Experts of a small language model.
Size: 13 layers, width 192.
Below are experts of layer 4 (counted from 0) of a mixture-of-experts language model. Rows are named router (the router's row for the expert), up (a neuron's input weights, with its number) and show model dimensions 0-191. Each number is 128 + 24 x the weight over its row's rms, rounded and kept within 0 to 255.
After each expert's rows: "comes after" lists some tokens at least twice as common just before its tokens as in all text; "mostly gets" lists some tokens that are sent to it at least half of the time. This comes from a sample of Wikipedia text that the model never trained on. Tokens count by the router's weight.

# expert 39
router [138 100 168 106 113  99 127 121 144 126 124 177  99 160  85 153 149 138 122 128 123 100 144 144 130 109 152  90 136 160 139 121 152 120 131  87  86 126 133 121 128 120 121 115 150 128 134  94 138 157 109  91 145 108 177 145 103 158 104 116 107 137 140 113 152  68 148 105 131 123 119  97 116 127 134 187 137 120 135 139 145 111 151 159  96  79  93 139 131 143 136  78  91 136  96 135 126 158 122 141 130 136 104 116 101 124 121 162 116 153 115 120 133 177 140 111 129  98 135 162 110 123 123 137 150 139 147 104 106  99 111 122 165 167 139 117 133 121 131  99  99 169 105 188  85 146  75 139 140 123 118 124 146 148  90 113 107 126 170 117 111 153 177 105 170 107 151 129 117 110 164 148 158 156 125 134 129 136 109 137 183 136 136  86 109 110  81 146 173 108 152 123]
up0 [101 103 136  95 137 141 122 136 137  91 120 149 128 102 118 118 153 130 151 112 104 135 107 110 129 128 116 137  79 105  85 151 162 107 137 150 144 161 124 124 138 117 105 134 151 157 104  99 127 170 119 152 112 189 127 143 143  89 138 109  90 139 154 154 124  90 105 185 136 100 158 116 114 114 115 133 138 156 123 113 120 151 112 108 149 127 141 161 148 165 171 110 123 120 142  92 149  81 118 155 116 110 109 137  92  77  63  88 139 154  97 136 102 140 121 172 148 134 131 172 112 117 106 121 131 113 116 121 124  87 108 131 160 107 182  98 130 165 117 176 127 156 158 126 186 136  94 116 112 125 112 150 126 122 117 145 104 109 183  79 133 156 129 149 147 127 152 139 134 102 134 172 108 134 106 136 146 119 113 110 183  99 161 131 119 130 131 124 128 108 129 121]
up1 [136 102 104  87 135 156 175 102 140 168 147 106 172 168  81 149 169 168 151  88 104 123 141 105 157  99 155  96 153 115  99 109 121 145 121 149 140 151 144 113 144 155 120 104 114 137 142 114 122 145 117  95 138 137 112 132 103 123 135 114 109 121 180 126 170 130 122  88 120 119 164 126  85  94 116 143 185 134  91 132 102 123  99 142 139 171 110 135  94 130 127 121 123 145 107 159 120  90 156 156 133 117  89 111 103 138 112 165 137 127 112 115 146 138 158 161  88 135 142 102 133 109 101 112 110 109 122  98 119 136 165 166 124 135 121 104 129 148  94 139 127 147 138  96 104 138  97 137 134 153 126 138 125 131 152 135 110  97 100 118 144 139 137 114 104  87 160 122 115 145 118 132 187 168 110 142 121 159 117  88 149  70 175 147  93 149 174 160 128 134 147 117]
up2 [122 105 125 150 175  76 140 113 152 139 133 134 125 130 148 105 124 109 176 127 143 174 147 130 106 133 100 132 142 147 136 144 144 146 147 145 164 137 145 128 131 113 138 138 139 106 131  99 160 172 181 119 157 118 157 123 116  92  92 128 126 127 107 135  96 146 121 122  73 152 109  95 127 109 136 108 122  98 111 149 177 126 150 124  76 107 143 129 130 132 124  99 172 160 121  96  92 140  83 125 134 160 124 101 108 132  77 162 131 134 103 125 111 193 147 119 113 175 122 136 142 113 144 113 120 117 144 147 135 108 162 143 165 154 115 126 158 112 103  68 117 164 149 135 120 168 141 121 112 118 121 116 157  98 112 155 147  77 144 143 132 120 132 114 133 125 123 124 151 183  92 156 109 124  89 172 114 134 100 140 121  90 159 127  67 107  97 104 109 112 135 110]
up3 [157 137 103 140 134 118 146 147 139 113 112 117 157 143 141 134 116 133 112  82 170 182 110 139  98 106 113 135 126 148 118 106 175 130 141 130 125 139 114  84 134 106 122 103 118 148  96 127 125 162 145 127 104 144 153 133 166 120 119 104 136 105 130 127 164  76 128 119 103 149 129  82  85 133 115 159 100 148 119 126 103 154 118 164 152 131 155 131 168 133  63  94 111 156  86 137 126 127 137  71 143 108 168 152 119 122 118 169 135 137 101 158 156 159 130 135 111 121 135 144 133 150 150 146 119 134 118 131 111  88 112 166 128 152 151 183  82  81 150  97 101 168 147 101 149  99 107  89 140 132 134 123 155 140 140 111 114  92 150 108 105 105 172 163 137 126 117 182 163 170 141 102 120 113 116 122 129 131 146 124 132 150 142 124 109 132 110 120 181  74 140 136]
up4 [163 169 141 107 156  58 134 122 136 133  99 158 110 120 130 108 126 118 150 121  84  92  84 130 124 126 151 134 102 156 121 112 143 142 126 121 177 134 135 101 152 141 176 149 140 142 110 150 142 120 119 101  88  90 127  86 108 126 159 160 116 173 146  93 182 154  94 105 118 136 127 117 127 115 123 169 115 126 125 169 124 115  84  99  90 134 120 160 123 152 144 121  91 172  75 126 101  84 169 129 126 116 178 127 149 167 129 139 105 130 141 132 156 113 174 121 139 168 149 107 120 124 144 112 105 126 128 123 125  74 139 113 177 149 148 132  93 135 106 130 123 134 143 169  84 109  90 109 112 154 145 147 186 149 114 124 134 129 139 119 128 123 143 152  90 105 118 136 120 134 132 144 100  91 134 109 111 149 150 132 110  99 157 107 101 131 132 121 145 130 139 102]
comes after: " r", " R", "l", "r", " Le", " l"
mostly gets: " rul", " River", " Ram", "antic", "unning", "ittle"

# expert 95
router [167  80 138 161 166 143 170 132 143 151 131 156 107 119 103 166  74 105 112 159 140 153 111 163  97 132 143  91 123 116 108 127 154 130 140  99 125 127 144 134 135 140 135 148 133 179 126 164 165 145 133 132 162 121 124 104 151 141  64 148  76 137 136 113 142 115 136 128 141 141 140  93 145  83  95 118 101 126 144 128 135 120 131 103 136 119 119 148 209 131 128 115 127 147 129 140 139 139  98 125  92 124 130 118  95 110 121 109  56 114 140 140 143 156 156 115 112 120 116 135 100 129 170  96 144  93 135 142 129 150 160  67 129 119 133 173 144 140 154 117 123 104 130 158 107 110 127 127 116 119 121 101  93  81  99 133 104 106 120 115 101 140 118 144 120 160 127 172 141 113 144 162 148 142 156 138 124 170 141  85 166 151 154 119  76 128 119 147 116 124 127 169]
up0 [137 102 117 103 123 136  91 128 151 124  93 134 121 133 141 142 126 108 114  99 106 166 124 148 117 166 105 101 168 147 119 115 140 125 142 117 145  98 132 154 157 133 110 137 133 141 125  48 166 116 123 139  96 129  99 120 120 127 153 144 118 120 120 158 144 108 110 133 129 149 116 118  92 150 119 100 108 115 131 108 115 111 113 157 175 151 141 123 117 136 104 149 115 156  87 149 151 106  76 100 134 149 107 132 174 110 133  92 109 103 107  74 137 112 162 114 152 151 139 155 117 107 135 110 139 203 146 164  97 129 153 102 103 146 180 134  98 152 130 124 124 136 119  92 124 133 147 134 156 135 140 139 143 153 137 114 103 150 140 101  97 126 133 121 154 120  59 171 163 130 157 172 123 115  96 153  96 105 132 149 100 121 125 122 121 105 108 178 151  94 172 185]
up1 [111 146 146 135 125 124 146 137  74 162 121 117 110 122 115 142  77 114 132 188 186 119 151 152 115 112 130  81 135 150 118 102 131 118  92 117 108 102 114 174 126 111 133 118  90 101 101 129 143 140 123 144 139 156 170 108 155  98 126 171 120 101 129 106 121 114 136 141 115 164 186 148 135 137 102  74 127 114 166 108 123 100 156  88  94 151 150 121 142 136 130  94 153 108 126  88 113 148 111 147  95 137 106 137 126 137 124 109 126 164 139 122 111 143 116 117 182  95 143 160 132  80 150 128 159 132 116 158 110 117 139 133 114 140 118 121 110 129 174 196 106 167 178 154 116 125 117 124 144 136 131  83 141 127 100 114 143 125 157 135 123 179 147 152 124 131 127  91 117 130 148 137 104 144 131 155 104 135  63 122 116 141 131 107 109 142 114  86 138 165 153 118]
up2 [108  98 150 119 153 139 135 158 168 130 106 160 145  89 136 127 116 147 117 149 108 159 148  89 144 129  96 128 116 122 145  85 110 142  83 145 141 140 102 118 135 128 129 122 127 183 135 116  97 147 103 121 120 145 120 163 136 162 148 157 135 158 110 106 134 170 103 162 155 193 140 147 113 113  88 129 115 109 102 112 122 112 164 154 148 105 100 130  97 150 135 120 153 141  88 160  83 116 114 178 106 120 117 130 126 142 121 114  95 122 105  92 124 100 132 108 141 157  99 128 142  95 135  94  80 126 104 108 125 149 114 122 103 108 135 124 122 151  99  91 169 154  89 111 143 114 126  94  77 140 127 174 136 106 138 127 146 135 136  94 136 148 141  83 151 118 162 149 108 159 180 115  95  98 195 163 128 125 116 146 146 156 123 137 127 129 136 178 123 154 115 117]
up3 [159 125 147  90 151 101 159 109 120 146  91 144 117 102 116 161 146 120  87 128 151 118 128 106 102 135 138 138 197 126 100 149 144 119 128 116 140 174 168 131 107 109 121 146  90 126 139 130 108 146 126 120  96  64  69 108 129 101 140 125 167 147 163 152 135 145 128 107 156 112 146  88 109 119 135 128 124 116 137 145 150 158 127 115  97 103 126  95 100 162  96 126 124 150 127 169 171 143 103 153 144 132 151 110 186 101 157 142  98  70 133 102 131 125 143 120 148 118 112 108 112 168 140 125 100 144 132 129 143 140  98 115 116 139 140 125 150 124 119 144 145 121 100 123 139 140 137 137  87 132 156 155 151 129 103 132 113 104 142  89 138 148  94 110 132 163  79 109 148 149 110 166 181 103 124 153 148 161 123  80 144 154 114 126 117  80 100 184 155 111 134 140]
up4 [141 107 107 149 155 147 115  84 128 102  97 135  79 106 148 107 108  92 125 144 143 123 128 145 125 100 140 176 153 115 114 134 102 174 119 120 102 181  94 143  63 135  64  89 105 150 138 134 121 119 155 123 130 121 139 127 145 129  80 138 133 105 159 112 153 136 116  85 166 115 109 118 160 120 118 132 109 169 104 155  83 149 153 123 137 118 132 135 127 109 156 125 120 140 121 107 150 158 116 161 107 108 122 105 138 114 160 114  92 126 108 157 147 126 152 114 140 109 131 121 121 101 138  99 108 127 155 158 149 134 147 152 148 112  91 139 163 111 132 123 127 141 181 150 120 124  94 140 143 130 135 140 115 169 168 154 104  77  93 155 151 128 109 117 182 120 108 132 133  91 130 134 142  94 153  86 113 113 113 154 153 158 153 147  89 158 120 179 151 143 106  85]
comes after: " T", " I", "T", " K", " N", " t"
mostly gets: " Cor", " Che", " Atl", " Aust", " Ir", "Pro"

# expert 33
router [145 101 168 102  78 115 126 119 143 156 120 149  89 143 104 147 143 133 110 117 105 147 144 138 106 115 135 154  96 129 150  96 139 113 138 119 101 143 150 139  97 129 108 142 155 119 114 135 137 108 118 119 115 110 157 153 147 192 120 100 128 149 123 163 142 114 137 112 130 124 152 131  74 132 130 174 129 132 157 162 136  85 158 159  94 129 107 125 108 133 121 137 110 132  97 143 118 150 149 129  73 106 108 121 132 136 133 175 114 119 140 131 154 155 146 136 147 102  99 148 124 126 132 125 134 132 157 108 102 128 108 128  96 192 150 132 118  97  88 100 100 175 130 111  40 152  92 161 145 127 121 112 121 150 132 142 120 131 164 104  96 161 151 109 125  85  88 112 114 137 156 139 152 123 135 127 116 121 141 170 154 134 189 110 113 133  82 137 193 107 167 127]
up0 [124 163 119 162 143 165 106 132 121 154 112 159 139 170 120 132 121 102 121 109 158  91  98 102 108 145 142 140 117  99 137 157 145 115 102 102  95 155  94 153 103 119 102 130 136 136 113 166 166 154 153 132 127 158 159 117  93 157  82 130 146 119 110 168  98 147 107 157 131  95  82 130 135 165 131 144  96 107 148  68 157 126 152 105 109 137 101 149 131 155 121 105 128 137 119 121 139 134 133  85 162 160 125 184 106 169  87  99 147 106 105 145 160 162 119 159 138 133 121 127 146 153 117 157 114 151 153 113 109  74 143 113  99 128 128 139 134  98 110 133  95 140 138 158 154 125 118 124 104 129  77 101 136 138 141 145 146  73 115 118  86 156 112 113  95 107 107 123 143 114 128 151 119 175 121 130 163 112 160 163  88 115 143 127 137 138 146 134 121  94 130 180]
up1 [164 102  79 103 100 131 127 111 171 134 116 124 143 110 128 128 124 107 142 117 130 145 111 129 158 150  95 112 154 110 156 147 145 160 117  94 147 140 164 124 124 143  96 120  98 118 155 156 155 124 158 124 141 120 110 118 155 148  90  87 126 157 119 117 145  88  95 162 141 114 127 151 152 117  99  98 145  87 132  95 143  77 136 149  87  92 141  89  93 120 121 110 131 114 137 154 133 164 134 136 132  97 108 109 143  87 124 103 116 154 122 132  99 171 128 136 138 123 112 118 164 150 183 120  96  87 101 117 141 180 157 126 127 138 135 153 140 151 137 187 114 143 222 116 102 108 133 143 149 122 113 128 147 106 104 174 124 121 145 128 132 151 167 143  85 107 141 113 142 114 148 178 115 107 134 138  97 129 115 106 151 147 102 124 147 132  93 162 159 145 149 132]
up2 [130 118 164 115 112 163 105 110 177 126 127 185 154 171 120 117 145 103  89 130 144 122 105 102 151 151  87 150 115 115 128 117 163 131 111 127 125 133 125 134 109 150  99 156 125 126 108 167  98 138 133 131 110 163 148 106  68 160 124 118 152 140 108  94 121 135 104 114  99 191 124 149  97 126 141 137 129 163 150 169  93 109 120 141 123 142 130 156 167 114 152 129  95 161 112  99 134 114 131 147 116 149  82 116 128 148 148  74  94 147 152 137 117 141  91 125 120 119 114 117 119 129 125 115 126 102 148 144 126 138 138 140 151  99 103 123 123  97 114 110 129 200 137 109 160  92 156 134 151 168 135 102 122 154  94 110  56 137 122 113  93 107 141 145 114  91 105 140 121 157 161 139 104 120  91 151 178  90 142 148 125 120 164 145  77 114 115 149 119 113 122 125]
up3 [142  96 161 158 124 110 159 133 151 117 106 152 132 112 135 120 147 121 140 122  91 118 126 126  92 161 137 125 143 141 133 133 115 151 103  98 127 127 129 141 120 132 133 160 152 156 128 133 131 142 127 114 165 124 157  94 101  96 109 148 125 114 132 140 120 114 150 135 161 152 135 157 109 118 104 162 121 157 126 145 140  58 135 143 169 118 107 111 163  74 143 136 142 152 185 118  84  96 135 172 109 116 137 131 148 189 143  80  95 103 142 137 129 128 126 110 135 151  85 109 128 116 111 146 148 141 101 113  91 104 116 106 127 169 183 126 158 122 163 153 110 178 160  79 164 136 135 103 158 106  68 101 110 159 114 138 105 145 114 157 111  91 103 100 133 112 130 163 143 151  92 117 105 149 167 127 127 159 155 116 118 111 119 142 118 114 100 101  67 121 132 144]
up4 [138 147 170 180 155 151 139 112 144 138 156 139 116 143 166 158 143 151 136 126  87  75 136 175 111 128  99 132  79 102 151 107 131 128 127  98 150 116 183 110 170 129 122 117 136 107 116  94 140 105 117 131 108 114 140 128 149 181 117 111 105 147 101 149 169 145 148 160 118 161 141 127 116 128 134 128 154 128 141 119 181 141 105 122 156 129  94 121 146 150 142  88 143 122 138 108 116 126 124 129 116 130 188  87 158 117 137 101  97 112 114 131 125  98  48 129 140 143 132 135 117  96  80 167 135 140 114 167 124 102 142  70 116  96 164 139 119 105 133 103 121 111 137 143  98 139 119 138  94 141 118 164 115 106 126 165  83 115 145 120  99 104 133 125 112 155 133 136 168 124 158 154 102 110 119 149 126 136  96 121 151 112  85 115  71 101 148 120 134 121 123 135]
comes after: " L", " l", "L", " E", " trans", "l"
mostly gets: " support", " group", " add", " part", " Ed", " head"

# expert 52
router [143 124 173 140 129 147 118  95 137 144 132 114 116 145 107 133  83 140 114 150  71 158 153 132 114 102 153 129 102 105 119 118 119 104 177 113 119 142 125 134 139 141 109  81 154 113 146 146 130 134 119 107 132 123 144 122 153 121 104 134 151 136 154 164 143 148 162 109 158 102 147 115 118 122 133 144 145 163 109 152 117 113 153 116  95  89 144 157 127 174 131 171 168 184  92 182 114 149 107 159  90 151 103  95 101 111 106 124  92 135  92 154 145 164 135 119 148 133 102 128 107 111 143 117 151 109 115 130  82 115 141 103 137 162 135 140 140 130 121 103 149 154  96 113 118 118 150 172 153 116  97 107 137 120  98 142 120  95 169 118 111 136 148 129 140 124 140 150 102 124 175 141 139  84 134 121 115 130  66 116 212 111 170 126  86 125 110 154 122  94 154 120]
up0 [143 133 125 167 106 141 147 174 151 123  99 134  87 102 183 108 112 125 167 153 125 112  78 124 119 131 156 138 144 109 127 110  99 156  97 136 101 124 149 163 151  98 120 132 100 131 143 127 159  83  92 128 115 108 134 103 141 131 120 166  97 150 147  93 129 100 127 142 129  75 109 157 108 156 121 143 132 100 143 150  69 173 175 138 110  83 138  87 147 135 118 144 105  97 103  94 121 154 109 102  83 137 137 139 150 147 193 121 145  92 154 125 123 123 141 125 122 124 101 103 102 119 177 103 168  97 136 128 111 151 153 131 105 143 116 131 116 124 116 108 113 128 101 152 145 112 153 111 115 115 144 173 107 106 137 185 133 111 124 121 144 105 111  96 101 142 143 109 151 143 138 121 145 149 113 119 117 110 110 116 140 168  88 137 184 158 132  90 142 145 151 102]
up1 [134 129 142 110 144 108 108 110 130 120 123 121 148 130  77 135 154 159  92 159 133 112 125 116 119  85 154 180 144 110 108 124 120 152 128 148 110 157 161 122 148 187 109 110 134 140 133 180  88 100 130 173 126 138 128 118 109 148 135 137  91 139  83 103 113 117 144 159 114  85  96 143  99 120 113 131 159 110 163 136 112 140 158 143 113 119 152 135 170 158  96 140 132 147 175 150 140  82 134 100 121 124  85 146 117 115 118 142 124 136 114 123 115 139 117 167 152 142 151 129 133 104 106 135 100 137 119  99 104 118 148 121 128 121 129 159 131 120 128  95 132 156 102  86 138 136 198 145 151  79 108 112 151 117  84 146 167 114 161 168 122 119 154  92 130 131 136 180  97 127 158 106 151 135 143  71  90 122 116  80 138 150 101 109 110 119 128 115 170 102  93 140]
up2 [138 181 123 101 128 145 127  98 132 115 112 135 144  96 134  74 147 155 152 137 160 139 109 152 142 130 133 139 150 136  91 139 175 170 141 127 121 151 188 119 108 106 119 130 156 102 107 156 141 133  98  89 123 135 103 190 134 123 159 148 120 100 106 132  98 125 152 119 124 106 118 120 138  83 139 149 132  69 117 152 151 137 135 153 112 112 117 143 144  97 118 144 106 103 102 107 128 127 129 126 149 100 105 139 148  92  86 103 129 140 129 102 148 138 117 168 151 129 171 122 111 131 121 124  98 152  98 116 167 160 119 112 118  99 134 145 127 162 106  96 136 110 107 155 180 157  91  89  96 104 137  94 162 122 145 127 122 107 135 175 155  67 150 100 165 105 120 132 118 156 136 124 108 114  99 147 123  75 123 120 170  79 119 152  81 101 148 135 128 120 129 141]
up3 [114 140 136 107 131 134 133 129 145  92 135 104 141 134 126 136 126 153 119 103 131 132 132 147  98 157 131 107 118 120 113 112 179  93  77 167 123 140 126 130 138 156 159 107 120 168  63 127 164  83 113 132 159 134 129 144 120 127 167 108  97 117 100 132 110 129 135 137 149 116 104 107 109 146 144 125  96 161 118 127 146 133 142 118 138 113  81 130 105 121  85  97 147 120 172 119 104 164 113 160 140 167 113 157 101 103 107 136  94 123 147 144 115 103  94 150 145 164 108  98 117 142 153 118 137 139 160 141  88 115 160 116 173 159 110 133 219 139 138 105  91  99 153 112 139  90 148 154 141 152 124 137 137 131 142 130  92 121 118 133 134 159 130 171 162 123 150 123 118 165  84 114 178 112  87 172 159 126  94 139 125 136 110 116 130 133 159 140 151  73 150 131]
up4 [105  94 128 124 117 183 125 132  79  94 130 116 110 140 109 126 131 177 151 176 134 188 156 132 135  90 136 142 124 125 124 106 127 122 140 113 132 146 123 138  82 107 119 156 130  82 147  95 103 119 146 127 155 128 179 157  95 175 139 126 127 153 146 164 109  87 166  98 155 127 150 128 124 108 135 143 137 115 130 134 120 111 151 140 120  90 163 118 118 121 171 145  99  68 103 122 108 109 117 107 131 140 143 140 103 163 122 136 106 140 128 166 175 134 115 104 136 163  90 128 102  99 161 117 109 129 107 136 117 128 139  93 189 112 141 105 119 139  93 122  95 148 158 104 162 140 136 115 104 132 135 107 145 159 143 150 143 165 105 108  66 149 106 118 127 131 130 118 129 100 136 131 107 148 144 127 172 159 100 121 153 169 122  92 121 136  95 158 131 133 184 110]
comes after: "2", "1", "9", "8", "93", "88"
mostly gets: "000", "015", "012", "005", "006", "019"

# expert 85
router [157 119 164 124 165 100 108 130 164 146 155 153 135 138 114 133 129 116  93 159 107 105 141 167 108 131 137 108  76 143 156  98 145 117 120 108 132 141 119 140 160 127 106  68 163 144 129 117 144 145 123  85 161 108 175  93 118 140 140 149 184 120 169 194 135 122 140 135 121 105 144 120 111 108 139 150 145 137 158 157 154 115 127 119  99 105 145 136 158 169 127 130 116 184 113 154 128 156 135 161  87 129 102 111 120 153 123 155 122 106  93 138 140 127 124  97 138  95 106 148 121 104 134 114 145 103 151 129 102 134 114  92 105 158 120 113 146 109 131  94 117 135 113 146 100  81 158 152 128 118  62  91 108  92 150 141 127 130 173  93 106 119 149 128 106 141 123 122 103 122 186 140 127 155 144 147  62 167 118 136 131  92 135 116 105 103 118 134 107 136 144 140]
up0 [ 84 117 123 140 133  82 128 103 136 131 142 134 117 106  97 100 122  97 115 114 140 125 136 191 143 156 152 109 137 140 106  99 150 153 114 138 117  98 137 116 128 124 133 160 147 143 154 107 103 110 146 129 175 154 149 113 160 121 105 151  96 100 118  95  68 123 169 135 150 131 156 116 122 104 119 118 120 137 129 144 144 160 128 126 125 116 128  98  90 123 147 125 145 145 147 103 166 104 106 157 152 148 123 114 116 115 125 161 150 122 165 120 165 150 105 145 122  96 110  93 131 162 140 147 178  94 158 145 109 173 126 117 106 140 162 185 115 143 128 138 150 133 155 132 117 117 139 109 107 104 101 111 137  85 106 163 145 193 139 120 138 114 100 103 143 106 140 128 118  89 152  67 183 133 130 155 106 121  72 135 160 182  90 154 141 140 116 128 159 143 120 160]
up1 [173 149 119 137 177 132 131 120 166 144 143 152 113 134 134 175 127 118 150 139 137 130 102 142 154 123 126 124 143 137 112 174 111 123 151  92 143 144 155 129 103 134 110 169 128  84  86 142 143 152 113 154 123 133 120 126 139 157 104  98 136 112 115 120  70 162 153  70 141 118 143 119 140 129 134 148  45 134 154 124 127 146 106 116 115  93 125 164 171 132 125 110 159 114 121 131 111 132  79 101  73 105 127 169 112 117 126 144 121 158  88 100 142 118 108 138 117 158 120 129 143 153 177 100  95 137 117 127 134 127 111 160 143 157 104 100  97 126 163 123  91 165 172 156 118 139 166 117 134 139 151  98 126  99  69 120 106 134 105 112 152 112 153 125 130 123 113 142  89 101 136 126  82 177 148 100 141 134 132 113 130 153  96 137 181 126 120 133 112 110 116 114]
up2 [118  96 145 136 112  89 152 103 137 139 137 126 148 142  88 122 153 149 121 131  71 142 127 129 115 115 107  97 156 139 149  92 150 142 111 130 146 124 109 104 168 121 139 157 116 104 102 100 110 109 180  93 133 156 156 101 126 119 107 134 139 123 110 147 130 129  92 124 136 173  81 144 130 103 102 115 142 121 137 109 165 133 119 109  85 115 138 124 160 123 104 137 146 112 112 132 128 154 134 147 118 140 142  96 145 107 130 164 160 133 140 122 131 150 113 115 145 107 166 155 148 122 120 120 104 137 138 115 141 135 140 122 153 136 121 107 171 133 144 144 149 124 149 139 106 185 136 142 127 128 130  99 149 128 144 137  94 121 191 108 161 131 173  92  93  70 115 179  93 123 136  90  99 138 100 152  91 137  99 116 133 113 100 111 113 155 130 196 178 163 183 195]
up3 [156 136 139 158 119  95 143 152 143 147 139 126 100 116 137 118 129  85  95 152 185 116 167  80 116 141 156 135  90 130 185 106  96 150 133 110 137 119 138 157 126 138 131 101 174  92 120 135 130 140 100 120 144 101 157 125 117 142 136 151 153 156 133 136 154 128 100 105 134 184  87 117 113 152 126 123 120 103 157 108 142 128  91  88 147  95 149 145 123 106 139 160 135 148 110 152 107 151 159 135  89 152 126 124 141 133 129 134 153 154 109 145  97  90 119 125 102 105  95 142 110 114 139 137 143 141 163 130 133 133 154  94  69 162  73 140 139 130 132 121 114  89 128 100 127 114  95 106 162 119 116  87 132 137 137 134 136 152 140 131 122 158  94 147 111 138  79 111 158  67 172 145 167 118 112 142  77 172 117 124 136 132 164 109 118 126 123 191 149 133 126 136]
up4 [122 105 168 132 156 133  86 160 100 148 134 109 109 139 136 147 141 142 143 128 141 118 119 126 147 140 147 131 103 145 142 168 117  99 133 131 116 117 131 154 184 145 111  95 102 113 112  71 156  97 120 103 141 105 195  60 109 132  78 123 140 163 152 132 107 128 150 108 124 116 147 113 135  90 108 128  64  89 114 121 140 132 120 104 141 112 145 136 140 134 122 125 118 124 112 162 134 125 133 108 131 110  91 141 166 137 112  92 102 140 126 150 100 140 161  89 122 147 130 136 181 113 109 130 176 128 105 136 163 125  67 171 112 166 137 122 126 122 157  83 167 139  76 159  78 159 148 132 149 112 157 113 147 128 155 134 153 102 142 124 103 148 101 140 134 134 117 108 123  99 104 145 123 131 121 114 106 109 139 149 151 143 128 129 159 180 159  95 119 108 163 147]
comes after: " in", " In", " for", "In", " to", ", in"
mostly gets: " trans", " Trans", " version", "astern", "outhern", " body"

# expert 127
router [147  99 111 137 151 121 143 146 172 155 109 170 105 155 134 145  98 115 106 152 117 162 115 144 142  76 144 131  91 106 144 132 137 111 172  84 133 125 151 157 101 129 135 151 151 148 153 172 157 154 101 138 143 130 134 157 119 139  90 138  72 113 135 114 145 117 147 149 118 111 130 107 129 123 122 133  98 140  99 134 127 108 153 126 123 136 118 155 156 121 142 131 115 147  89 138 171 137  93 141 122 146 102 108  90 110 112 109  83  86 150 142 124 140 160 159 117 100 128 138 110 124 124 101 143 105 133 120  87 138 159  58 118 117 133 164 153 145 169 138  91 117  91 126 110  94 120 123 120 127 142 103 102 125 146 141 148  98 168 127  82 127 108 164 104 107 144 175 153  79 107 152 151 150 123 160 133 130 118  63 180 126 153  85 119 156 129 144 101 108 141 153]
up0 [161 179 100 134 172 121 122 198 152 130 127  97 127 129 116 132 112 127 147 101 150 139 147 135 141 129 138 132 169 113 113 137 101 105 112 170 125 126 176 121 140 119 109 118 145 131 151 139  98 108  96  87 111 142 115 137 124  92 118 158 146 125 100 117 126 147 112 110 112 147 121 105 152 138 122 119 124 180 153 164 137 182 114 118  81 114 126 179 168 103 157 182 151 149 115 139  97 131 114 178 109 113 124 138 129  96 148 151  98  73 110 156 144 179 152 125  71 110  96 100 148 128 151 122 169 103 156 103 134 113 186  95 103 144 144 130 132 134 165 138 103 123 121 121 126 111 173 116 109 146 122 130 104 155 121 117 139 107 133 154  92  98 133 159 124 119 141 125 160 131 115 103 109 124 117 182 134 104  96  85 134 112 126 161 106 131 136 131  97 128 132 139]
up1 [139 119 177 156 132 167 122 134  99 159 105  87 127 144 155 143 152 127 132 114 137 115 188 158 127  86  95 114  81 154 118 152 135 111 111 108  92 118 131 146  93 103 114 141 117 145 120 144  87 175 120 102 172 151 161 105 147 155 103 153 133  98 124 122 187 147 133  95 160  81 115 123 127 125 127 164 144 105 132 183 123 150 116 137 131 122 140 102 127  97 143 137 131 121  91 129 115 139 112 172 142 138 171  90 106 115 127  97 127 127 122 123 152 119 177 111 129 152 141 144 144 146 119 130 102 138 121 124 101  84 110  74 135 128 166 145 137 127  97 177 138 130 169 152 165 116 112  74 126 138 119  65 155 143 135  87  95 118 138 163 120 126 119 146 136 109 145 143 148  90 144 123 134 117 129 118  98 123 131  94 137 114 157  72 122 152 134 140 137 113 121 116]
up2 [100  85 108 113 103 116  91 114 165 131 114 130  99 147 127 101 166 112 166 175  88 107 118 138  97 119 100 126 184 139 103 135 145  99 154 111 129 130 150 137 140 109 162 102 139 124 121  82 107 137 164 126 163 143 116 122 135 155 124 134 133 152 164 106 148 131  88 130 103  94 123 114 140 127 101  69  83 168 148  79 140 139 113 152 103 113 137 159 120 165 187 149 138 130 143 110 118 118 146 113 155 127 144 146 111 160 142 109 117 120 142 158 121 143 115 145 113 111 172 157 125 128 140 122 132  92 105 114 108 139 100  88 132  95 138 155 140  86 105 143  93 148 119 133 102 126 133 101 146 118 122  71 163 127 140  98 162 130 125 142  80 118 164 131  78 133 164 165 134 142 143  92 112 144 128  87 162 153 137 107 141 151 160 109 119 131 134 128 168  87 132 144]
up3 [149 120 120 178 159 105 108 136 181 142 131 164 109 142  99 125 133 101  99 144 155 118  96 134 146 122 121 143 123 118 116 132  93 123  99 125 102  96 108 145 161 133 179 164 102 117 139 103 145 140  96 123 114 145 189 143 132 147 111 149 140 170 136 142 121 124 155 102 161 130 169 126 148 146 153 138 176 133  80 150 130 137  93 167 145 126 142 177  87 109 136 142 131 107  91  90 110 142 150 100  90 161 105 129  97 100 134 128 161 137 160 103 100 127  88 106 155 129 108 188 140  87 149 132 158 140 114 147 138 126 101 142 157 116 123 122 127  60 114 143 116 135 150 123 140 105 130 135 152 139 128 138 126  68 114 155 138 129 152 149 145 102 124 139  89 125  74 138 111 152 151  83 152  91 145 110 104 126 138  85 116 156 127 130 127 130 133 124  87 120 126 127]
up4 [165 126 141 141 123 132 157 146 164 107 130  90 123 118 117 149 149 162 140 109 154 109 113 171 112 138 113 145 160 114 136 107 138 130 123 164 116  96 133 112 121 128 123 143 123 132 154  87 115 130 123 108 102  94 121  99 150 126 162 125 158 133 106 122 110 122 177 146 112  87 132 124 116 139 129 150  76  91 102 151 178 154  97 120 104 132 147 153 138 147 146 141 105 176 119 171  86 126 136  74  99 165 112  78 179 131 141 158 131 153 109 131 169 128 102 128 100  96 126 144 137 141 142 119 157  96 108 111 134 138 151 127  83  78 150 157 142 138 111  88 114 101 101 158 120 147 123 145 116  91 127 152 129  94 150 110 157 139 135 133 161 105 101 115 184 129  98 149 129 105 137 111 167 122 177 140 123 129  96 121 195 161 102 114 156 140 138 113  95 134 144 123]
comes after: " V", " Y", " J", " v", " G", "j"
mostly gets: " Grand", "ording to", "-year", " Swed", " impro", " During"